python train.py --router_score="softmax" --num_attention_heads=4 --optimizer="soap_variant"
Below are experts of layer 5 (counted from 0) of a mixture-of-experts language model. Rows are named router (the router's row for the expert) and show model dimensions 0-63. Each number is 500 + 40 x the weight over its row's rms, rounded and kept within 0 to 999. Numbers have three digits each.
After each expert's rows: a language model's description of what the expert responds to. This comes from a sample of Wikipedia text that the model never trained on.

# expert 11
router:448533477511491482515443519569477489463535417546529503449476488544467569460572509519421467524497549491418545570446478476439570481470549473522537527504439469490514437480495444501463473508554505
It responds to: Civic and political adjectives. Adjectives and nouns of government, nationality and society after the or of, such as public, National, military, German, civil.

# expert 0
router:451469455441514456568471531448465475470539516514514544431548592408424466462538541500522504511454507502478512469482494545455584420488449575491501504519574534480494528503524540539425499436502475
It responds to: Line-start list markers. Hyphens and pipes opening a new line in lists and tables, plus infobox and taxobox field labels like Class:, Genus:, Born:.

# expert 9
router:527510506512445480532445505493409512564551478453529536454559531481493541471497554472481485481490479541453502524449371541509538460550507562541547512453580504523495486463529459549512554448484475
It responds to: Determiners and articles. Articles and determiners opening a noun phrase, mostly after a preposition, such as the, a, an, their, several, various.

# expert 48
router:505530541497508450529549557523548502486432481471473456535426472501505517500457553582415457457535503550532508479507541529502462586494476493500507430508483539530473437545595586475487532430447484
It responds to: Labial-consonant fragments. Mid-word pieces with b, p, w, or nd sounds, e.g. Fort-un-e, Ponty-pr-idd, caul-d-ron, and names like Ben, Lord.

# expert 18
router:483430504447517574506488444470510517501409499440514469438499518541549491586472446461520491491494522521519544561447444502512468531566406480486529535476465422511439509466450466438406472525517533
It responds to: Personal name pieces. Common first names like John, Robert, James, and vowel-heavy fragments inside foreign names, e.g. Sam-uel, Valenz-uel-a, Yann-ick.

# expert 25
router:554615480454520573528462466522501508454412516501517474512493551556485495501497545483551575498501472523580494516570549511477513513441487532523493525549485427488492544461527486548495580502502455
It responds to: Table cells and numbers. Pipe separators and small numbers in sports standings and statistics tables, plus football position codes like MF, GK, DF.

# expert 46
router:439557564427514530482448499442512545508486474479560471523519533569560572485509462489499517498507467496512419434582495460477562521478601553489468534483508454511490558436465485514540501559501396
It responds to: Word-start noun pieces. Word-start tokens or first pieces after articles and numbers, such as an, int, mid, South, African, three, pro.

# expert 5
router:526552506493508496497435553542489463482461487533489461418486465497464482485475509572514511505594529452538473550541516508499559522568513466486511553502430483438497523513536440479484494577588507
It responds to: Lowercase word-start fragments. Opening word pieces of lowercase words after articles or possessives, often legal or formal prose, such as app(ointees), un, dis, pre, court.

# expert 43
router:486470476482485561489462482520534537600558445511471494534498438497447377524485480447448520537446540576507417506451473575567425485449497488537447519528543434540452509532456500462566524535524551
It responds to: Conjunctions and connectives. Mostly and, plus but, or, then, which and who, joining list items, names or clauses in running prose.

# expert 21
router:498495532501554482514441457471493503480522498420499496452460481462490537577488528473530521461532541489463567559462474491486498494569452429466458516553369431454506503532509457475468499471512523
It responds to: Noun-ending suffixes. Final pieces of technical, medical or biological nouns, such as chol(era), Hypothy(roid)ism, microb(es), plus whole nouns like species, drug, engine.

# expert 59
router:527486541505521536513450485431472513604530424423534429503506503480510506504437459463476568476537522472428457489512475463550494419541456560447515461535450441557451510414461485454465509469486511
It responds to: Foreign-name vowel endings. Final vowel pieces of non-English names and words, often Spanish, Portuguese or Slavic, such as -a, -ina, -ana, -ogo, -il.

# expert 42
router:522529498481541480547605400582467549484558516526482480525502526485458555495434516518474542529497484449489522499504533542501465582537523535560473499510518514525458500511570493548526484429511497
It responds to: Name syllables with a/e. Inner syllables of place and personal names, such as an, ar, er, in Guant-an-amo, Tian-an-men, Guim-ar-ães, plus country names.

# expert 20
router:501440515462526522486498535533535487453513468454503454527505552538506459498529499517508549443487535525528447527541477443515495519479527523464453480526497521518571525463507516537428456493458567
It responds to: Relative words, post-preposition tokens. Relative pronouns which, where, whom after a comma, and words ending a prepositional phrase like "In 1979," "in November," "at all".

# expert 3
router:477538551538544532531512529506464493500539489492421549518424489559513485477429558429502571451572573500467482471451519521430470488486417522475540494438524540410494527500502463431465525503485507
It responds to: Name-initial capital pieces. First capital letter or short opening piece of a proper name, often surnames in sports tables, such as B(iffle), E(aton), Mits(ub)ishi.

# expert 56
router:441409421540507551520524428456535502548498466474521549532416524497478485534507442478508553446485530445471424478568570488460482434531573464516461457554477441548461532453475497442526468547522556
It responds to: Closing quotes and parentheses. Closing quotation marks and parentheses after titles, songs, names or dates, such as "Sunburst", (video game), Population (December 2009).

# expert 63
router:457478464510496480542450512498520504503498495469506485537499474559542568485456475520518542519548522460530483495519546458432473522520484484425507529535440474526507552501516531486528561482528494
It responds to: Sentence and line ends. Line breaks, closing parentheses or quotes, sentence-final punctuation and heading lines ending a line, such as ")", "es.", "==Education==".

# expert 47
router:539602484446493540492433469464484506536501546546513528553561478498454493512487557490513460514538474542500437554537505508519568484527477531536382524530498532474492499466442469472458507489478542
It responds to: Numbers, dates, chart entries. Numbers, months and units in tables, birth dates and sports results, such as 50 m freestyle, 2 August, 100 metres, US Billboard.

# expert 15
router:603513507434498492480542444542505478475510535483462451435568540547488491471502519455533509573514461454503552511521537489529441499484437530513515547504541466508521484552499450444444470506500513
It responds to: Mid-word syllables after vowels. Inner pieces of names and words, often after an opening like Al, Om or Dam, such as Om(eg)a, Al(ph)abetically, Pakist(an).

# expert 2
router:410469423488445507471475572506499506414475475494459481508460496562485499501477507578511404453542486534516481547521451479510523570532544515467549450522491450516505509533557459515481549470490536
It responds to: English word-suffix pieces. Inner and final pieces of common English words, often Latinate suffixes, such as -ment, -ation, -ness, -ator, weap-ons, ven-ge-ance.

# expert 22
router:566571491521499474471445505543547490533481491446469504499504492515554506483471423491505526491479535504538470568584568483539508527509462510511450515533447432456506547448514517496562542581559489
It responds to: Mixed table and list tokens. Pipes, closing parentheses, word endings and short words in tables, episode lists and election text, such as |, ), episodes, was.

# expert 39
router:483500460484528489506536523547501522552488463521540455528387490507524465478458518528475463524442530478431442455508587425542469475519527519533424483534540469496531426465496576483410440553466487
It responds to: Time words and clause commas. Temporal connectives and clause-ending commas or periods, such as when, before, then, However, the "time" in "At this time".

# expert 26
router:492485558499488454529488535479440508530553477473495530480491496529518504483539546439464528556471509517482521500510442505530540471483521520526595494484591480528490503428483534546534542474512453
It responds to: Articles and determiners. Articles and possessive determiners opening noun phrases, mostly the, a, The, an, his, its, their, often before first, new, same.

# expert 45
router:493592483538544470507477435518542471524537450469579465485552513508522532424482515556535465514412454520554425463523507457479471504504547569453436573471443475492508505467499587556538551567486483
It responds to: Numbers and counts. Number words and digits in dates, tables and counts, such as two, four, 16, and the noun after them like years, months.

# expert 13
router:488524460553431485473548428461535522586518465553519450512543466537526510459464525521481487507431491455531509542522559506586476483496513491504444515527483546526501492558505541532449472530415523
It responds to: Pronouns and head nouns. Subject pronouns it, they, he, and generic nouns like name, area, way, location opening clauses or section headings.

# expert 19
router:489561476537511441538501456431472523509533474446495520380517529476436494514484461493558541455527567439517570486553511554479459463472413488496515482510503527484506514537521510467504471473536522
It responds to: Quotes, apostrophes, hyphen joins. Opening quotes, apostrophes and hyphen-plus-capital pieces in French or Arabic compound names, e.g. de-l'Isle, al-Bab, Nouvelle-Aquitaine.

# expert 35
router:506541535553466488541487503537545460414393530509485474486521553466578552515551500516556423485564518434545543526452555510439435574398462420461546533464509543461510543540510542463498472415522479
It responds to: Initial consonant clusters. Opening consonant pieces of words and names, often mid-word after in-, such as gr in ingredients, sc, Br, Sc, F, Gr.

# expert 57
router:484487484493483451567469536478500435503598505482547514496438500537553586568546491488470458549545459490505570549523448435501561497486494492500552554445543483533539486426408490477574560521511500
It responds to: Predicate adjectives and participles. Adjectives, comparatives and past participles after is/was/a, such as more, most, known, difficult, largest, identical, written.

# expert 10
router:512564541455482602490451450501526489534476587480582471490490503507509446604473436453508533556484443472540472511482482461476546480560457528504414514501548532443452510464490426542540505536526496
It responds to: Numeric table values. Decimal fragments, percentages and units in sports, census and results tables, such as .7, 3%, km, sq, -yard.

# expert 28
router:499480531513560486568512473505438500509569473517473466510455501460567473483514505532478519516512497456554464438529509509537544471571539516513523565516454509570514506543475456471481543577477596
It responds to: Auxiliaries and sentence adverbs. Forms of be and have, plus also, only, not, first, after a subject or auxiliary in prose, such as was, are, been.

# expert 50
router:504441457471569540513464434526522524567506521480522566532418492539478434521481453465485531554458552475490435489484481438435429427522496594518473488512431498490516559466555453499526543445506480
It responds to: Commas in names and lists. Commas ending place names, proper names and list items, such as "Dover," "Jacksonville," "Lebanon," "Narewski,", often before and, which, who.

# expert 58
router:523477538456513427571508476563461474540525538509517473505470519464504512449535522538542506509502514494469530535501508484448460480476515446551550530502512491476524476506496518513424504424549466
It responds to: Pieces like oc, ag, reg. Subword pieces such as oc, ag, rag, reg and capitalized starts of institutional words, such as Focus, Advocates, Department, Publisher.

# expert 55
router:501528494430475525552471483558517496529536535540511602539551505533510527529477530506469529505488532450442425514508513481441562524540509531421530547561479496515492499572438554491466507498500542
It responds to: Music and media terms. Words about albums, songs, film and TV, such as album, song, TV, hip hop, Rock, often in chart tables.

# expert 36
router:480531478510473507546535558480559434445479562468457531443514531489485462486503485451551537530447446549519458468489520556471497468473487559536507503503593521491502473484504524588519468444557481
It responds to: Table row pipes. Pipes starting or separating table rows, cells holding small numbers, and infobox labels like Born:, Died:, Coordinates:.

# expert 14
router:451525530522487603558549479480528514539517515495518450506423473477450495510558459508523576443516447473541485499493472487513432545498522456498485490583426476486448555527542541521484551485427503
It responds to: Numbers in tables. Digits and decimal pieces in tables, coordinates, stats and dates, such as .8, 28, 195-4, km, and the Manufact- of "Manufacturer:".

# expert 12
router:455539516488490480560497541528548433501466454524513467456465507481525519444522475532502563565482459503567528568499542477510523514519510492489519495511489505482504574572500488516472484409505499
It responds to: Role and field nouns. Nouns for roles, titles and infobox fields, often before of or a colon, e.g. Author, President, Minister, member, Founded.

# expert 23
router:480525401484461485480454481475504509540521434562479553536517512494512503507464492592515503446480461471455489533447535483542450516519533522475491514433438466524526577546483480481469477486392557
It responds to: Plural and noun suffixes. Word-final suffixes and plural endings such as -ations, -ions, -ings, -ers, -s, plus count nouns like episodes, games, members, Cup.

# expert 30
router:457493515472490472523555509458538478524461423447447467485533480494552484555561572424561482534442483549557492507520523492541485466488452509488472466534521439437508520493513520532516511525563477
It responds to: Table pipes and place prepositions. Pipes after dates in asteroid and episode tables, plus place and time prepositions like in, during, via, toward.

# expert 4
router:556481480577503420539521462505545498538406501475469455540543501547511509508492478424541565389455514523506500479562555458455479509533467464483488511531503518462429555494521519409548495583555526
It responds to: Table cell separators. Pipe separators and dash markers in tables and lists, especially cells after numeric stats, header rows, taxonomy bullets, such as |, -, ·.

# expert 29
router:503504494499552534471538534519516510495472551534449573540444474519532474478480510444523498498513572468479489453398508536442498474454590431431518461441464512519535426515450547450502468495462558
It responds to: Surname and place endings. Endings and middles of personal surnames and place names, such as -ford, -ton, -son, Mc-In-tyre, Le-op-old, plus common names like Wilson, Smith.

# expert 6
router:516515594564517485485431515506454531497539507519448473517487513539522554506433539524474494490481509578436483480526451491461557484440512518499493502566539507532504491508476503453483506550544492
It responds to: Mid-word name fragments. Word-piece fragments inside rare names and words, often right after a capital's first piece, e.g. Cap-ra, MacAr-th-ur, Car-th-age.

# expert 24
router:518496497476403520480579485467537514470547521458485472526521464523543509519584568437516503495499495514586534508545401435526455440520494543574495482447435498503554478440478535496566523477526508
It responds to: Prepositions after phrases. Prepositions and quantifiers like of, at, for, about, any, linking a noun phrase, e.g. of any race, ruled for, at about.

# expert 41
router:491552514447532521561507486519502511454520505493480547537554537450505538463500556523464513420534506483445431423405450484461485529443516444575554539459444421449483511530448474513438555435515529
It responds to: Sports team name starts. Capitalized first words of team, club and place names in sports tables and lists, such as Red Wings, New York, Star, Car.

# expert 1
router:535505563554506468562503542479449492429540465513440474465514523496509548466560567499532514432509524569521533524458461573466538455503449537543517560514478486445497506553543476508468525503531460
It responds to: Word-initial capital consonants. Single capital letters or short opening pieces starting rare names and terms, often taxonomic or after hyphens, e.g. G(obiiformes), P(agans), T(ate).

# expert 51
router:546433522523490417504508562500470445462466572578571526471445510467460476441456494542449432462521515505412509487458506491508502453483541498528509505564557517450467429497591577549464480558440439
It responds to: Section heading markup. Wiki heading markers and the line breaks around them, such as ==, ===, ==See also==, the closing == after Personal or Release.

# expert 54
router:547511501536491534429499552489464515544488572483497495536532429497499510506455515524498481444534470450435494536500503509469499557445547574421494467420387498436555461517454538464497515559473524
It responds to: Consonant-cluster name pieces. Consonant fragments, often ch or tt, closing name parts, e.g. Pont-ch-artrain, Fran-ch, Sch-afer, and surnames like Smith, Jones.

# expert 44
router:498489515517504433477416531497432542545531525513555459463582480448508515487549447556567486466487506559458531463491463467441480430558454492526498544486518529433445494548556453547462462503468506
It responds to: Short inner word pieces. Short inner pieces, especially i, of varied and foreign words, such as min-i-ature, art-is-an, Journal-ism, Telecad-ena.

# expert 31
router:476558563443527525431496418542499526517463575485514494455540493466507531538526495549463501502560493439540504524486507455465439518533509529438509544524442537434504478511397458474489474492563553
It responds to: Syllable starts in names. Opening pieces such as met, De, Par, Ver, Sche, Tam at word starts, often beginning foreign names, plus the verb met.

# expert 33
router:510575506516538544509479501432476538455515434499574439433520472462485460503502411518569481525473471452552521530540531530537541557496529509529492497562532442557454433526490493496449488540525540
It responds to: Auxiliaries and modals. Auxiliary and modal verbs after a subject or relative pronoun, such as is, was, may, can, would, has, especially "may refer to".

# expert 62
router:444409546515530564525532480559418566533498536525512515524551488493459512516480350497432470476504467412480488474501563509518541478503500482494477531553523546492468527434505450496462500507496507
It responds to: Personal names. Common first names like John, David, William, and inner letters of foreign surnames and places in tables, such as Björ-n, Ger-l-ach, Kir-y-at.

# expert 32
router:572463409459548499509534441513535532486533514490551480530428489515496397532475459469488516582426505534471441443494526412500437459565469546529457478540447536553522517466553517530551504539498492
It responds to: Comma after word end. Commas attached to word endings in running prose, after ages, dates, verbs and nouns, such as "aged 94," "dismantled," "mother,".

# expert 37
router:447496499500529414537425496513497524527542414421519491494597471497485537547501525468483557461491550515525531502480482495521481486498475531479510557566493503454530532532422503457508501454574530
It responds to: Words inside titles. Function words and capitalized words inside titles of books, institutions and places, e.g. Journal of, Exchange St., New York.

# expert 61
router:437455477503551480494520470583469509521567502511498546511432478398499478454473539556546474447475516386440479451488468502439517515512491522485496497533460515494437444426508551526439495559488479
It responds to: Year digits. Digits and year pieces in dates and life spans, especially inside parentheses, such as (1891–1960), (1998–99), 1990.

# expert 16
router:541571464518505457537530509502426480447515489478477471546536532539533562458564569467436427589523479502492509449394468453460497502502547508506573539423518427507551498418466491479479529423535462
It responds to: Prenominal modifiers after determiners. Adjectives and determiners right after in/the/of introducing noun phrases, especially time words, such as late, early, new, various, the.

# expert 8
router:490465518450501455486502499505506523494527468475504569555574519468516480485488477505441600541466519455490494575489441532503530482478486423577518529499411527476480495532454442491502484451520485
It responds to: Infobox list-item dashes. Line-initial dashes and line breaks opening infobox or fact-list fields, such as "- Coordinates:", "- Area:", "- Key people:", plus National, Royal, Communist.

# expert 52
router:526404597525533495523490480493477554542447510463489577507476507447442469573469462541496497445521535592464555510497565451508523473570499424514502450542467567512537537535522480490470467441407566
It responds to: Short letter fragments. Single letters and short syllables inside transliterated Indian, Japanese or Nordic names and rare words, such as s, sh, ya, ta.

# expert 7
router:451465465506548566483504458494427531498475524492443565507531532500470524484508448462525562461456476418573517471470530545434553530415500497434507552468555527498503515550469546488475513540460538
It responds to: Inner pieces of names. Middle or second pieces of personal names, mostly foreign, in tables and cast lists, such as Ro-qu-ebrune, Made-le-ine, Y-v-ette.

# expert 34
router:586460558557500533531544501535484537509496473542541469467539443478458480423428528488554494452530525479554501504542564524473451500459464443441425550547521458473478443490510467469554542543555486
It responds to: Opening parentheses. Opening parenthesis tokens, often fused with a letter or year, after names and place headers, such as (, (born, (19, (S.

# expert 27
router:469463521508486460400537542522535501527533472470473470471563557541523480564482468544509463425480507501495488530460468544540575557525453598490561479445553553573445502486494441473445513482487551
It responds to: Inner pieces of names. Short consonant-heavy pieces inside names and odd words, such as Shen(y)ang, Kyr(gy)zstan, Man(ip)ulation, plus symbols in formulas and phonetic text.

# expert 40
router:522487549480556492499538523503567556504470510526533468480439443585588473532460475486549471515398468578498524455499542545483499458408564412566504471473500513583489548561502544468568516503462465
It responds to: Mid-word suffix pieces. Word-internal or word-final subword pieces after short initial pieces in names and rare words, such as ier, ley, ly, ast, our.

# expert 53
router:481482487535519478463537534472470462447518538472534495448481520415446454508510528503538532502507463493523566458456553513429455484420489438431496474514464590501472500521512569527453471457494434
It responds to: Infobox lines and coordinates. Line breaks ending infobox fields such as taxonomy ranks, plus degree, minute and second symbols and digits in geographic coordinates.

# expert 17
router:442558434459493428508465526512520517441511466496523496558560528555515566457467558550427528441574490484430511496455446495483535527462555531552416466497401537482513519499476525525461529466457415
It responds to: Proper-name head nouns. Capitalized nouns completing fixed names and titles after the, United or New, such as States, Kingdom, Year, World, Court; also the phrase in part.

# expert 60
router:423503486502453560518536480439493487540509484459457510497519529492575448580565507431444419533512494498554506484512404471572486504547504570508519505451503516503571441501488457532514490489526539
It responds to: Prepositions after verbs. Prepositions right after verbs or participles in running prose, e.g. came into force, discharged by, brought under, negotiates with.

# expert 49
router:459462577494562467514475526589440534495471501573486528536460563474497527492554473432545533507464516429513517459486500495505478483437506496464516474522466551421471517527415452451484478467554488
It responds to: First names and ranks. Common given names like John, James, Henry, first pieces of names, and military ranks such as Lieutenant-Colonel, Lt.-Col.

# expert 38
router:571436535528564524487491524435435574563471559529469529420469442502478546540436452549575508512504513543533574578463540449544521475508508476468449493563478508476540483487534472528550482498498482
It responds to: Technical word fragments. Mid-word pieces of scientific and technical terms, plus LaTeX backslashes and spaces, such as ab-n-ormal, en-zy-me, acr-on-ym, glut-am-ate.